{"router_score": "softmax", "routed_scale": 4.0, "balance_bias": false, "init_std_router": 0.00866, "head_dim": 32, "vocab_size": 8192, "positions": "learned", "attn_scale": 0.177, "parallel_block": false, "init_std_up": 0.0186, "batch_tokens": 32768}
Below are experts of layer 5 (counted from 0) of a mixture-of-experts language model. Rows are named router (the router's row for the expert), up (a neuron's input weights, with its number) and show model dimensions 128-191. Each number is 128 + 24 x the weight over its row's rms, rounded and kept within 0 to 255. Numbers have three digits each.
After each expert's rows: a language model's description of what the expert responds to. This comes from a sample of Wikipedia text that the model never trained on.

# expert 15
router:144118109120138125119114128100115149102169112094131125190082100099110138099139141125154125146144106111146162119122126120124180145142121121152162128101119141175122174104169153100138137114110125
up0:150089098094144164140131135096138149126105169142141137092140175120102159160095127094144116123104100104128111161151104134129129160105152122106130145116115155105149141082138141102100117137103103
up1:118139146166080108113124204136135122145142097147130140116162088147124129119144115113103122143124143145149112148169119102108088106170079126132112100107130142141112115125086101150175099102104145
up2:148121123168151112147148109142119086150113128134086152117137104122131107102151127107125102111125139153160118163145144148135101127112099100084115118109118108099145145126140091146102119110112142
up3:104096144198069127160147100132122150142125130107092116150122144120117129121184158118087089141131105110149151167169159136114123139135140105157122111119094167127136064104156139114116176140161136
up4:143141117167137122135115145087081108129092135138128138117131131112148141146141146124158137102110104167151115139136180112138129143135124119153166121118117159129106135102143122098111122128147154
up5:122169156160149070190168089095080124095146118138094136121130086134192109155136116176092130147121152109142140123113132084149101149109119113105114100123099141150125112156110154094110111130131145
up6:116149133151113085108142068090153136137161158196098137145154128150116109127143097137102113137112125122112152125123163157155069111127152120110121089183154108134184115128153128154144108118148128
up7:093110154167165135139127121148116112135114136136122149097142154095127126093129138151122164130114143152143108177159168134092118103128121127187138126138129136165126131087131138166146118121120148
up8:171120105099151122093146087131130156115107116152133175133141141147138150113128149095159144091145124144113120138149145162153138114151172114129127098163152154083138137118132094121131131126111188
up9:100104134132121122145133144104164114112118179113135113116127105136141122072127171141142155134115140105113141140168141144155071129101132124178132101169121119152163108095145153125114115106160172
up10:112105138124093125153165134110122131149121141112102110119131177148152118158117143120126114130097113091132096100115143121116151149108096153113077128146156106149184129167119159109085125122111172
up11:117130103139155147174129126140124122096124122161144171104116152097102134137089070162108128087137152127095109129096114137157115115134168107114109114154118154130132112126115103104065126149137104
up12:122081181110108150133101137112118123126110147142118163129120159133112112106204118114207150136101112134102146188143123119104134123142101151133107117127125114131158137115135136135084116128100130
up13:091145159143156134129115116069179106178108110121141131127114079107141126127124153151135130154138117109149106093121180143107119123133112141107148151131132151187113125095095113138103161103138134
up14:091161107189102132111134132166089125118107097095109120100162110119104185128108156140083099093128140159154106123109173095143094134106146154100142126118147144171123085154125131174146133120133160
up15:123116165124113108100136114157115134134133102162089120103119107161149185162121117141137157120156118115128107118167148123138081135141103152125091131116140111145118149078124103106138138119120136
up16:108109168114099120110133110108130072133130145133103101117135103167101150105153149110075116096100144137139093108146138085124089125138147143107160128133137155156123129143153136165093135131140156
up17:106100167120116116134129124139097125176095120122119158125120140074116102157156143109172151076109138128108111102087156105170154128106139097123120100127158144085153108139118078134103140140123144
up18:096153112108124096122095124095173143147123127162138156124124149134150084111114141141117103108122116143101126139073127108137075161115138138134112124161146141121155097152143121157132143152110144
up19:100107200123135129135107121146125148125064105150145134142132138137135136138147134134109081100110103140135142138121137145133126151125128118118108117136128097122166131130134090137132174149166183
up20:094117149118124132115109126121104098182123169134125137136156082142118114093141104098112149122100130131132137116161196132148105117146182163103133106126111136164138119110092144127127114140148129
up21:121139150115152088121119111133120133127134098183123202143160121086135090144119122152147077159094120107161152149131129112143151117139121092150108141153129119139147128146092119146127100188137125
up22:139159105143148104108154154112144120137129130085133163145131107117148128134149147164153145113165125122082147138101170117162137156124131101114094132172157142108109115140141116117112141127157103
up23:132120158112147123119153089127135155165072109152153184112117157068128074127157117107156145121125094137103086122158145119144130103147103095128124132143112102126157126117096160165113109162127178
Digit pieces inside years, date ranges, coordinates and ISBNs, like (199-0, 18-68, 12°-19′, often followed by ′, ° or |.

# expert 12
router:106167128106141117127121136113081128129135181133136126126119137118082151115122124119108163167164174126134103135126130134118123115158141137138126152091119174100138161103108159116107120118115134
up0:148117141149163126145141082141165165151136109188136150154130136125103143074155169157104120132121119086147147114124132120172130110108113085144139133161115101119126119084130122110154096146166123
up1:064104140155137161175161120103170139137143122137166179091126121169129120122149091126136114140137174131112076112147093133143169086115130118145149144151137134088117109131082147125107119090148145
up2:131197146123068101131171117061123179160103125161120146093145105088127068118149119129120164142152127159120115152101115141129118161132123119138135112124148115142094092143172136116144105159109109
up3:107140133155119129125136103120121151119120137098156133122161081171154090114148140149085087118121165104127135144177088079160129124167149114148139077140143108151116129135111107151141097156129101
up4:145152164141118108107158077063140111139158153131109141155133152118120141134116153165123096109150128149098105122121124094129104096099133114183126100144113105122103168137103110152103137127147120
up5:140127134122110148089142107105152116124117137108139117145121152117132075128127100106115117124134146135144158157205147123120067115093158182143147122154129126141147148119119117139109146154105101
up6:097128109141110126086126087153130118111135140078155156103146124114156155108098172098114096130104134117113132163144138136122103133118177097127176126140093155148157126069177134127150113095097097
up7:152118088159104122152123148137154129148118141133112201128129112109120125119129119106151130138145124128119140180073112093123145157185131144139112123140089127117146143085090133119142137117150161
up8:127115077165121122120148093104136149142163141074160139140119141127151160149119140139125125136098155112130129097096138092120093108076173164123154129109119132134150168152115159133089099091184174
up9:113089171136135093182118127132122160154137127145143149114136088138116134127122127182129123067164155121088083113095161155178131102145126127133146094155109137126129111111138129159110093104120151
up10:155119113115123118083111114149165142162101108111141124148150153140134135114151124116169134112086155088157154120128094119137112136108156112133131122139128116149122137084131069132174161152134110
up11:123125154136138085168109114107130108088169083088148114147158108115162069145133134100079140120110160116101114108159118088114111131128139165146096126128147095136128119187092119137084117117124152
up12:118100126107155150125096095138153093171082130123097151125125122146131133172133173153142092086118132105114167088129118155151142090112093159102153132108149099099162144121167091146145150138096109
up13:148124107134103136149166140124188143131113120133142130131112160123125133116140134112094127089140103086121133138141137129120101140056163138160088181147122130106138089127092136107137086126142151
up14:126136137127154156158151110155111083138160104117087144107108120095105052125127104128101106155138133125090087099152135112114131134138124164139134099126110116140122133153111139155100099091150157
up15:099129166107150147147137110160142072146140127155082148144126174103118135109120136144142099096116127143116114128143131160123113142133120086148172064131138141138103105133130055077175143089165106
up16:129117164123092141136171129109131142193119091128162124077135175113139136094116093117116109132150090095135116087202133127157123128093085115109142101121123138117158128156181088134120083126128101
up17:093129140111138180131102098132135110128140150130150154131105139176105091112115107176117095135121138142110108093118101105106126096110127139166194099136184141098156102149099099123116161159122161
up18:112116121148124119148132116106144097117140133130124117157129089139169124148121120129115076108102115135141117153162111122129147093125093093127131086140153130161138127107115102120144110151128122
up19:093127141140109146118072110108127154116157132126106159086153140124136168098141099143124103136132103106120151139111100148138086163149123168109158153124130158140115114159065170101106130071125138
up20:126115095127112093084110090160101116130183100143141190136110179135135138096144145156149117145116119146151118105099161126135132091089134101113097085118130148112158084174142127176143131161168130
up21:108138137136144119139147086116113173117143135172139131094131153143118147089119107183136133095079138126113141148094105078146153131131173134128140113162105131129163163127077137109110090140144168
up22:146154094124126122143130087105136167112119132148098111123158158124147161147121156194151118094146098146116129111104142078124095097109146139123104102153130126089147153116103127153100104150150116
up23:132133129128135098142111099082136108140141120151068135065145127156136136119133160137105154114144124141123137149139071083142108154138117104123150101152120097147152106109091164124129129109135084
Full stops ending sentences, often fused with the last word as in life., s., ed., plus colons, semicolons and == heading marks.

# expert 13
router:168139109121121154131081121128125134137139134163108159117144145127152111093138148116143128133147109127141107122162125132120130107159160094122138120137120168122129121107122116118165117135162170
up0:132173135158129104198149087090147105136104117139108116118131113149149125183144147164126121156105145094125153148117129121095112143136143127157115108115120088125134112090101156118101147140128121
up1:129123104121170132169174107137139095150089132119133158152119157112118181134160133140153102086128117159122136115115126109139151172124135086115125103117109128098157117089121140122101125127121174
up2:099109184135108144138112111141096128137121113121126115126097185109098133093113141137153142149155128138145153123131108132120084117130123157107134129157124099116138153092122116177115110169140143
up3:067125166119088115132136095117146143173132136132149164106135129130161118147130145128117150095089150125110144139142126120152130113083119079099188101120066079104160135106137098116136083147133139
up4:159086115139103111143119101118133136126139123124103143144151119090140144107116103127152130126131130075124140143145144120138126169135091112122126136127120154121115122108174106110135099130166123
up5:146108116131118131086144126136083095135126101103130120108103119113107126129137094141091098101127166133152162131139134141220093134162169157120157134123191131080125132124106152116161140135162124
up6:137088167104101110122144152122110097137120134162130116123129133124166172128125141154101145107110123119126112116144112133143099136128086105163193131136075128120174103120128153139134134110124171
up7:152144150137099137165136131156159112150123115155115157093124167150160106149123103151129102093136146129088083133173110152087112145121149130154090146150117128164159087178127165087089122096148157
up8:142122101121128118129138067124171171152102100144125144131124169084143101094123116140118135118117146162075112166149152141120128159087141159085148093098122099131127150142131106118146139104105132
up9:111112164125097054167106085105088098098125136121158151104125133125158132105079089089092116134110165160113153109126170129106149116113171180131167146132069133115169164112095145126121100123090106
up10:099148168137152077152160118126145175137108113131142099082125147142178109114129121133104106134123143086113164142157158155119140125126125109155112117166077139097172112135101160098118141069158124
up11:166142103157149105134134154115093077142109105088134144111130159134151107149138140135125138116137093158136114159115130112171142120113092124166144091105133156157126126113148151122118107142165134
up12:089156151153100086160147134132083118100111158110125129110116108143154136118152111114106120148081117125115077136132160131117155180142185167125077146120142115085116146156128153105093183152094109
up13:179158102142125118112169132150094127123118106170169186125135145091156151125129137149146094127120110099118120134111138126163100155158143123151115137182134095121109130106119109096106136103159106
up14:146099174135121118127133113151114161133095098131140148160148160098120129127151148163126181109109130098108137152111126146135131148147148120123150141141099111144082153129124107162126087079152125
up15:125135104143165067107116074120116151098105118142117119161127129131144131133186132159141131119141177132117153153110147123118084084168114099185177149135097108160169163118112155114135138169130098
up16:082110110152132105166138121080111097155128111118091138145167177143142109136117100097141128095112139078104086134160139142115127108123147162139126134146153150110176152128164135160110124114132125
up17:136135161127107119177141128129118146137101093154138145089118166101149159111161158144117123099111090150127138119146129126105122130142173095118103157131119067137159104130146122124153177152135152
up18:131134144126108133120143121091150084169097115135119098142104133097174141117126133119128126103128180097099121096163141131152135102158164107145134100120068118119126144181090102186103070104096097
up19:135144123131141125117114118106137118115152096112141124114139146161167140117117107184092152148122144080142136116143104121112128137166099159141125141120153124155136132129128149088099115105109150
up20:133131126118101107136134162136155094110098126175103115110144128108174141110134101164124099130143123172154093164131145099124089146105130157139090115098112117120159105160065121120136126103149117
up21:102177163159098094164140118147135092122122128171120149104106108205151094088187120137139150159140100141104145129123168098128116107063103130117109103146145172134126095115138146125123105139123139
up22:126153136139109149140134126124171157101136112112064123122137108124134181087125113142093112136113107123125104084116164127128085146149158123143130129131114074177095114161120175138109126125160103
up23:125148152119127129089142107126145105148092082151110118149085147080124128108129146114121108111128122145176146160151133147113120142126152154127109165129083104124117132128132110182117118141203128
Middle and final pieces of place and personal names, like Gl-as-gow, Wal-ton, Rosew-ood, Cus-ack, and endings -ford, -ington, -mouth.

# expert 4
router:132141095125107124129150142143080137106138132135136147127130111135137131170114120125164107133119142079112120117149126118120104124175187132120108128123163121109114118170124161091108121082109072
up0:075130129174151111127128130156132124141127171159109163134086131130160127112102149111123169151169141118122106150134164150139081104117119112100147102141135088098116119129112153162194114142126104
up1:134139135119108141151149104088122092094140121149128109120129164109106133113140125138124128107152151123142116172133146094117100154147129164142166131144147122136160143112150149156137124132151146
up2:083164151126145118157121135090153133103130134108141118111153124131129112143101157154131146137112138125132134161154115110143099107138097134110124120128130154144171146091078156098164133151115151
up3:093132141131126133167134127060181065140101125135158123164131094123120152109128100097133106079108128113149133136111091128125078139128166103136179094116137102150106111107146134138092110097137128
up4:145134154112090125211117103085134085158121135146163088138122126133111124086146112129071164124152120150120117184089141091116141160159135151136139126123102123110119151121133088119172107144122111
up5:072153132135115131126129134113110143140119131154147174115128146118159137130131140114136121148094133117111110125138133089136098142159170157123166095179136120167094105157107111130103170136136113
up6:104123142144133141089130128151172139118122114159112147103145108110159117096154139178137138134150081103124151110204155099126119109141139124105118097121123147171115146115095110124130147133154163
up7:126155121103102090078167112158110114113120133129099124117129133112101148128097113120154122169127139111109128163123130151140087159123165084151130148141124121105128105120116109167137143149137124
up8:143154105151171094147135117132115123111125156120132154109122140129151142143138123138145124161132143138125131160131142135093162150097128099156081122155137105107120053132132074121136144156128111
up9:120107132173164099100167161125133095148126167166175128129104161125137175133144129119136168115146153093098085101120119142114124130079108108180130146135132133123111117121140114141159112148104125
up10:152161115121184098158140110142131137137127096139097165109137117108149129129153164142125126128097146138086116140082105098152181155159164136129135120130144074116115130136107131143121110083143138
up11:142100115112148108107120123115125090151135147119118121097153128124116140132152132150108142138118156129096120158137116106105160083162138156113141144136106137161113147118102108127125105121099115
up12:104130147121116137122184128125148099150137117146112141159127119127155118148073080139154168102100102079197076147084106096102136124089097100129122125132125098117135109104113148115142132130130124
up13:155119114173136154126102101089165144137128097128150128173124179118144181149129071182086137122119108107163117153117153122123134090122153119143108168121120121160142119133133073130104121160103130
up14:064135105161108112160112153150150156141116136107138161096081140161145162128110071111135136143092110120119125117114155099145113104099104130085154082143112180110124111161097105132108121127117139
up15:097145145093121132162129126132119133125124122118111130112155101112146172163099140121113131090112125151121111140095150151145144093129095160114127090136124114129166122123149103141139145121115153
up16:100126114155114140136148135066155122140128110116140098163144151095134100098138117112157161123160111144112140163112129137117126140108145159155150177109149139139124107072094182121111151113123109
up17:124195145128084104131138143120149149150137111169081118078107126154136121118154136144127115118138077145096115131122119158089111133081134093161110128128134131131160089120103164126162164159168139
up18:110117131144120127163190139097126126099127136115130125106102165118136153139112132106128154149119162086094141136118117151108126113122145112129141109166168081152110144117151150091101162103109120
up19:114144097160108104109189126120127159163126093128134147155116187128117154134098117116126130105126148123102111146113119109149105151168196108117101132138122108122147110132069169118092088141112109
up20:113108163112082112093134140106106136174115080171108135121151125148132139108134120153120140160089132124136111173143131126181094089073076108114115173130097144130124109124098107150147157108119127
up21:072128135125094083139129159095123121145107126146076146108078147139139106129127127124115112126106145125115179156093158179118162135146131124133123118147145149109105110122169100152151141129127185
up22:101149141163106121097140111129109145166105136110087144116145111160138140157129214151122178097100147099084114127140117105186092127153158130126135129143126113144127122120140159137081096136130103
up23:145174100132175099126132119113163125132109109133128146119142125051161141117116139121131169107149143109119116109145135163165103095151168147140105099107127117122143100125101100164117095152134129
Inner consonant pieces and capital starts of Spanish, Italian and Slavic names and places, like Val-p-araíso, Gu-z-man, Rov-ig-o, Mac, McG.

# expert 1
router:113151126135186083099104143179128125118108166110160117107172107089129111135111112097128105152127089143135187119085093133087148121111102149131146140113147145139161164113129135107132166127171158
up0:113125113142147157121147084089159150165112140115063131125138147126177124118148118106166125146131144130123164149156134107129123158136147113120123123120110098118143093123067145103121132126121111
up1:120152165124161135076136102102108149150123129118092110116149107132123087133084177114136114125097137147145149137147174077118099097127116132203118123148139119160174158119124141119110091113165112
up2:115122165110156122118127089118175159126123114151146150120099102115141112118116142122142081154119143122138105087137123116167107134129157145103115137135129106143094117124160119119112091126107136
up3:087108175108136117151135124143120106139140135142111125150156113132146130086109166137134132147132117119119131133130138135131082137131164138121111135158106117064128102111107112113071095150145077
up4:155167107133137135143117089125151119116119120129120126129122137148181109144092176178162119081085123117123115107111115123148137139083134116130125137172134172100157120088149132154122115114147175
up5:149170111152109154117162134089121096159118108136127160109129163132139147148107171076126074091153143121120129151134146147148155107113158135126105141109119092134118136101128077095111148125128109
up6:118136084089146110122136121132100089123154092083137090134130129146148133140109134141116124187085105126124168097093151125118103134091060119142168097115131162171130155179144159096154092138178077
up7:116137095109124136116116126118170108125178132132120128115108155133124131119134163138116118146191115148116131065124177178142144138142086111134153141126166189145126102113099160119145099109138096
up8:163125150136155132146169124112166093118111112104157106128111109143130140138116111089148148120122134109120061119172152119120140100100173129151101133117153138144122130101075144139120119149136124
up9:133142103180055126163151142108128161132108146108122160124134129133128112115144130130136122130111132141128076173148110077100133129135129102109103134118118114140098094124097136104130121102103124
up10:107146104106143162064116116118131113099156115123128108118124149146158140126119136144129084184062128126120128121119117108127111121099126109115168114123095172139128114103180155065151132092170149
up11:146128154134099188136131098107147134127137104126117125146111109154160091132148153082087116123106137144131099118134159079127129156125165155158129121129146162116165128089141122090107116158167153
up12:127162155162112107124110148122079165113154148161126135106103122122149125185132149125135127107151142131136149146144154098122166136167132142125103103161125114160137151104121141145107097127134144
up13:034123152189141139100189153141139118167102142126137132091146150110151112096155094139102108125101122121093121130123138137137125054126105121101157158146121145092137124146123147129141096124105133
up14:152187105143147147116131106100107125144173097153128128114103165106120131145114163128156143123124110129117100148133093146142156136140121103150153101160128163166139133106162131105168104117113104
up15:158175144125100112165133100106154113121142124118111153144150138136163159134072175137150138146103131132121161076100156117143119181127118162129147144126126096111153148129161101136143138118162108
up16:120100150162116105128120120131108175135105098128123149141145089137139096073121115122111119146098138109122127131172151095123140143147088107138146149130125140130144128114147102110124101130116154
up17:122139099119196104147132138131133126119141137146087152151135104116136106101135193167099116102136121115138124159128139147115142079108139075146105121152152139146134116077189099174157101164134116
up18:110106153113152149138117126124111157119116113157110162166107117157134150097150111117142114117089145110118124086143130092114137090161186089142160130116082113123120126107132093156153121110160174
up19:157097116153116142106171097109131135139142120135136099110104136167132118121134141143108144146121126113135141090114138086135154183133148118152143128140112132124110143118106144129141167172166118
up20:162169136148115124165111094136123144153135082118087161108123148120137129122154113184130096068141130134099053088122116089132097112071117125131100114121115113125133129184095142141097141164183135
up21:135139124114122148106140118127126113145083111102129099108126131111125132147119162176097082127151116115149102143120158114131120139106123087148112131165127156142138161097122110142100128139115126
up22:150119119157139089150134149122115116116154120131139144129132128119148121056113147151107108133121143147096126129132151116169123109111133132109154139168104124083092084159144105137145093121145153
up23:187135144177135145112123112137128084124124126182124106133120141156130090170152127153117147161122124127135153145136164131099110138096102108145114140159188109150115104132125129158099131172154109
Line-break tokens ending list items, table rows, paragraphs and section headings in infoboxes and articles, plus sentence openers like was, Its, This.

# expert 6
router:108152163120076150084105139129146109126133161127104064096130141163116141136100132135127144095117138135117097106132101109099130143111110156088108106140149129085145112137125103153138135134113141
up0:166137135117105105137094128123125110164115091120107090146137172119088110138183113118118153172181114137154135135154122106120118098105159133169122155155097125150155133164122154098100156098139154
up1:172109159136157129131150143071135090138143070114156123144138126085107159117152134081149150083121125168115140158108139121133150142116137124146182148102140126145105119094142113141100119085209112
up2:125138114148158101106169113164116107137115113159102168115160131175126183101093160120120158089120123090126131114148105148191194105175136110105150130128131148131131127098140104119134086109196122
up3:126118214157120148159133121129124124093129118173139131118132100104110122126144130087103117159096092126112076090123127107113138139187148073146121138125116122128155148102114148108131114097171150
up4:112139102134134131113175153122145132154102117167156148138102152102125129122127136141118096107104108149166086144136129141172123154127073066165117118148116164135100147083113138171134127130091103
up5:136130107136157109093186126127124146116106130149129151141157140132137122153121144137062149112161114118129120124114109113175141105119111128140141118137122163142096077138144151139108141138101142
up6:149150126162143128132102133109136106113099126133105204159119108116144147147153172146165124144102139130144076125117141154139099179135143114112133132175103143122143134089072129191118161124131119
up7:122152135114154113137100145164126109118113144118089125113122114117111147131129141129125122098077129126146183162085116141140192111144112145126113102119143140102101117106133145141136108123181127
up8:127140148155099108094146100125151146126162157131125130146134142141135149079152128094096139104089101149109113117125135089096139107112130101170103083169125104130146142134160124111093063146113116
up9:123084136174132105142140093153166090197135135146130160150109102076091135119114147150100094091117093111132089169127169131128129096104109123114120158147095146140119139113128120152138143156120117
up10:127093139106150095123119145129122143069141093114093101141149160122110144078148096128126134141181099138116112117169157110152142121145151124145128176140125133122116107156064122157109105093209117
up11:116156146151105132156154115095089105087113143156099152166152157136132164116116147127096126166138130095094122112127128090140164167122134104155129131140119149150156141152140135127112122093127119
up12:094125163101145116170157070119096166106135115141140116086079094107123137144114101115125125111092148139098124122148136116122134137147192119144176123153130134134133151143129143111101145100109140
up13:128112139144149133136091085110127116061117117124092167190153135108189130149142121153142141103105165155153111118120142131093090084153116132100162139131132160122136153119115130141132122088124155
up14:089127163126100100135146120144048098118133118132120130088126093162150073104151123085114136135146142125132132130151146146107134162110125118114142109140118123106142109127110120108136109154156123
up15:152113113122159145124122135135144115141125143170103132122078165112116189122125123099149127116176126108088097118111167135150132120124082076129112104139117131104126089111157112138112154134137128
up16:120134120151125156144116094172124128091133143171111138104118164127134079083182147169101168141111144134148150096137158100142160139159086129162107159104097200131110100111103126130096133108186178
up17:120130128125081128159162132111113161131102161112137092135075134107118123117128108086108158127147144131119126133079149148145120090098091145180165094123148133145125116081161109121116089184152128
up18:123122122113147082147162117133135095084156154092125112152094094149125069130126151109080113093106163119120098111160143088127123111135138140130134079158133103153091175145090169125097147133122111
up19:120122130165151162121141120172114090156142144142112131123118132136120127125155116114110134097113147157109112143200133131136131160158132143159120133136137143159120126129101169090120102138148119
up20:114166114115144118150136140132137096132103132109142161148142152127136111157117139142118081131099122094124109199138102129121107113130159120128157158135126093138198125113105138104085104095104095
up21:127106126106142154129125090116108168141093103138116151163119149114146149084104160093139118122110135124125143124146145163093160120128156125144131129149097116097128126147173093188155159198140138
up22:070113151158137116118160136170078102109148105113135117114099153162107117138154139137114160147159116117147137160118132144168084098104120112124134097139118115114119113135149129143139109156154119
up23:129111134127189097084132159171134119157143137131106155137127080100150127125127115116133075113142109104146120130133108137121165080140120088121084144181126148111118124142129152158111134166120109
The word of and mid-word stems of common English words before a suffix, like hard, deep, sid-el-ined, dro-pp-ing, ass-et.

# expert 0
router:174103100130151159096157139173136154172148136107114121139116118119124116131114120079144094117122167148159149131106136140141119139184096121150109133121122147129182135106181152106124141149135168
up0:142159137175106131142141143133139110072124098134144132085183143084161167157161114116138160106135143116102181124147121129110073127150127122115137126145109113138142108103114135122103131062146104
up1:069128156105138142101113089125143088110124144111130122137114152131110090100133158099113094169143149090088144124140126102090124111143122178102150117136160074136153166178137114127085109092128082
up2:165174114133152120133119095125166141130130127123083137135148143141161130159112146151123117137138162132124120165098134114144110158105104106130122132143166138135120105144140164142134159150122142
up3:118129116163128123082106128136087100122107111114138105152128139116114058106126127149095116169143090113160128170127163098154140121149144111161154116140126190139146125145137142141127128082143138
up4:080187139161107127102134127111127115118135128139164102095107180130106099161143151104105130129170179101122143106120143101091125066131115179143141162128168082157128112155118110151111132125136129
up5:096067131144127112125124129118142088136113126139090086095162140189148156128113107176101144128119147119097123131128119076128159141114123126105110110116097128135143153139100160161128153161139125
up6:134172136110103128130115094130115119153133127160139141146121118123124104091125154109165112160126118111152168128107192128123122103157145114130156096136128122161162122145112173090140128146142130
up7:126117169114114140113154126123159099113128147154159114097091096107158094133148135096099098139183107074129101131151181147141143073143127111142136108115110131148147111142131130163101113111157147
up8:115159172096092126132108134101155059080094129148128104106116151119111129157155129145130142153126176108101136152144118084106108114067139123141149140152151115113145130160099099170145118130129134
up9:142131164155114110100147127144086124114115134145151141116126166131138137141139142140119134126109169161077120124143096135156129134133134117121116104157165194103129134098140134129121149123161129
up10:103156153150161150084106103141119073140153148133124102091124144178133113105140124100127113144155143095135103172124132088138119084160107129119089152124152130161147136156124143174120140135194175
up11:134108159139129161115161070092120109140120145158119168145104130166149138128132124108091156100162113140103100137130112104096132119150141140146135109199130149138142129116110122131127115151165127
up12:083154158156099104101175134076095129122071105147153129122130151100143128103102138110109134107105150132091128097132112094135108115143152141132098154160132136137096126110078101149090098129159154
up13:120121107148157137144127123126147167076108126131120138153164087128133107067116141127100119105140094135117134130159149149129140148080156156114131127147091080108073146158120152136130108132118141
up14:129137127116143128135160110124133079139113147122085136107116120124127101106117127184110094146144155121097072123109088102108148076124119116094132118123157175098163132123119085153106113134139163
up15:139140166113156112166181122122135141113096146102114137124121101143163139145128148120068150137168106118071104139125123136115125146149134106160148068180104119110155080133142114124129106127165104
up16:170108129120100130138121083080134125117138103149131131142110138122138116092164138104110138108135114142124116134150177120120115113174154146126152110157145144158150116141130113156092095127164135
up17:125108127143147146137129099095117131134112091156143159137108105078154117120106130134160127109127140130125132119149170129093148117165174125151168132159143124086162115143105130114119105134132170
up18:141153136109109090103173068120138119148142166169143112172114122140146133127122152162124150105151143127129131119135120099126116146102143112143103117151112142115115133133114154152104123133122130
up19:118126152162120107081149126139125109129146132124107119123167139082180132133110128113150152170145115123152066139159176144144105121102130118117120146131137103101153134125148122148142093126115123
up20:130158111147142127099120107123140154157163149121136088121178149142154134130154127145131148140135093122137112132126142100163127117100111094144079100138155113126106177091125168128122104132139123
up21:119167149124107137114091138154125147140127144148131168156132111065127095145126177105114124127134137086166100148092176092135116108152132111123120176109138136156128095127148127160139141177131154
up22:107100126118139124158143171137131069126137115129128110151121119152132098093112107101099101148150160107116073164155154127132109133139123141128169138153116146107166178154138126135149151104133145
up23:098131132111130133077174135133104118162115166130153129090125118106118135110112148100117108158152133114123096153140149133142128148110123126126152121140136144135175126091146144104179134052091139
Commas, often fused with a word ending, closing a phrase or list item in prose, as in Philadelphia, China, competition.

# expert 9
router:101120135098076132167128181128110136139136178090167123151128137145112113127091161096141106109107163138094125121134143147125180160133142125118132111111082145126109152153117102171154121156140101
up0:107149135141113156146122147134121151133121145130115149147130147169180123161145136155133140088099141139089078128118117099117128138166128168092129129138147097097119156084137115153097151117106120
up1:129129128152158096150100098122141113116143119119118133156098154107124110078139105112159174124120137110113123140157161113121110124110165123132109123104101120128084145101164152122126140162136156
up2:126172135137148113100178126138135108109143112160150118124149095115117128106103094121143162149136100124088148125151153119097065103160156165156136107101122098144088210145117161132125154132150132
up3:103121161149138110151139161111132159140112143123153087118107178125142114111089181146133102109121134134119065150122108132122111148163082114097123157106094101147140155135105148133107085174087135
up4:126134116142129101128117144181131112132109159144124136152126170138142104126134148147164124133139095145104147134146123124113126114152116103140166100152067143138162124121088131148119136119155141
up5:074103163110157151131174061121128130117092117068135133150128126118081097082138123146093151140136166153125140116132131120137122105095125149164104096160144124106103128117114093168142093167150175
up6:088166121116114082142184129110123103114142159200137174147115123126126106159127163099097154079067148121104132147108146129110117119119139118111140106153097088134178151151101120147110103131131137
up7:125134135129096107139133126146126177098096089129131120122142154119164098069117140123160180119128120130072118137159157123107125130146158129154182068163100147147162159143110135117148132129155132
up8:117160141112128078104127143150148116151092143136121178102152136143141161120115125162128111103122158106113124160151116142158106124130148147143121124112137136116155126126157110148143151133175097
up9:092086135175125116196139148109122123132105134119136149122145181116140159125141110127146151112118108160134129137146130090138146111157139111123142091149098151130144128115123116097119103148160127
up10:084131114176132107148135114079147113112156174142116131123143094103136125103146125124103085146127125096110170101122122091100125148111095110105111099147129086143126126159150115159085138126138125
up11:100098105114113163171147137139117124117118161133164121114114124099166123115141152090145145106162131107140130148140154126125100132102107126112157099126109131174164174104128139117153120124111141
up12:171152127102109111168093112078123166160115111138126125111118152106131122067102106093146100134131094126131094139127131141117121126116147128169144092188139087151138117123132127124138111114138133
up13:130091128107161111116141165118124203160100171133128135133126135122120115103093142154153164137125185109092158146149154118098140116122166114130154125139155140108103157127124175079142095118115124
up14:157140115155134092135120103142135112108110101181116108121118108145188126127160113129157088168091107137179120125151141131153130093129114119124175106155127157147169095148109120125153149122150152
up15:115153122133120141150171099101148117110103161138144178119136152096121138106136145160113112143130099082106089145104152089134092150147116128122166104091109152137155134136086157149086097118169120
up16:165122113136109145169145128151123117125136108167126137093093128153126104138186145114166095119116134119126118149103158143125125132113148131125110138131138106100108092114134121143117113125113153
up17:121130124128088100080104112128088151129156104155102112129146127098139202145140075185117179136148121144155101125109150129140118132124175144136119129149207123115106102171138104123117129134122137
up18:126177122095113139133163090156126081166078152111139150098101126127109085108111142148102148114119137146151118138136124131142140139177152163118110114141145098135115152123115120145152160146109165
up19:101137122136122104113161093152108112193118114153133168103138100134111107153115092108115145121096161131165136112125164152122125131118129122125146141134122086112151141112090130081166157152086124
up20:114144136173123134132119129108114095134117127130122158164114186124163150156126140152141112131131130115100128140113134140127140154151142087126144112144142147161129138154135150136130129103127102
up21:129177168166120072115100140117142126151156152125126124097147102122123139097153172152126121162101086087182136117147111116147130093120130094144124137125055159158129103104101107141165142103145118
up22:136162108141124133123146103134125097141125136102102109098169157089146117131156145137154138102116166130101151104121132128114115095152174156138113099137141069132127113129098155108106138118116129
up23:105108149122141122146164116076141124135094080118127136117113088105127126128143128134145081147150090149136110118146123120169131116080122114120085107100174113153196065120104125105123138153126112
Nationality and country words like American, U.S., States, German, Indian, award words like Best, and first pieces of heading or sentence-initial words (Can-adian, Cl-imate).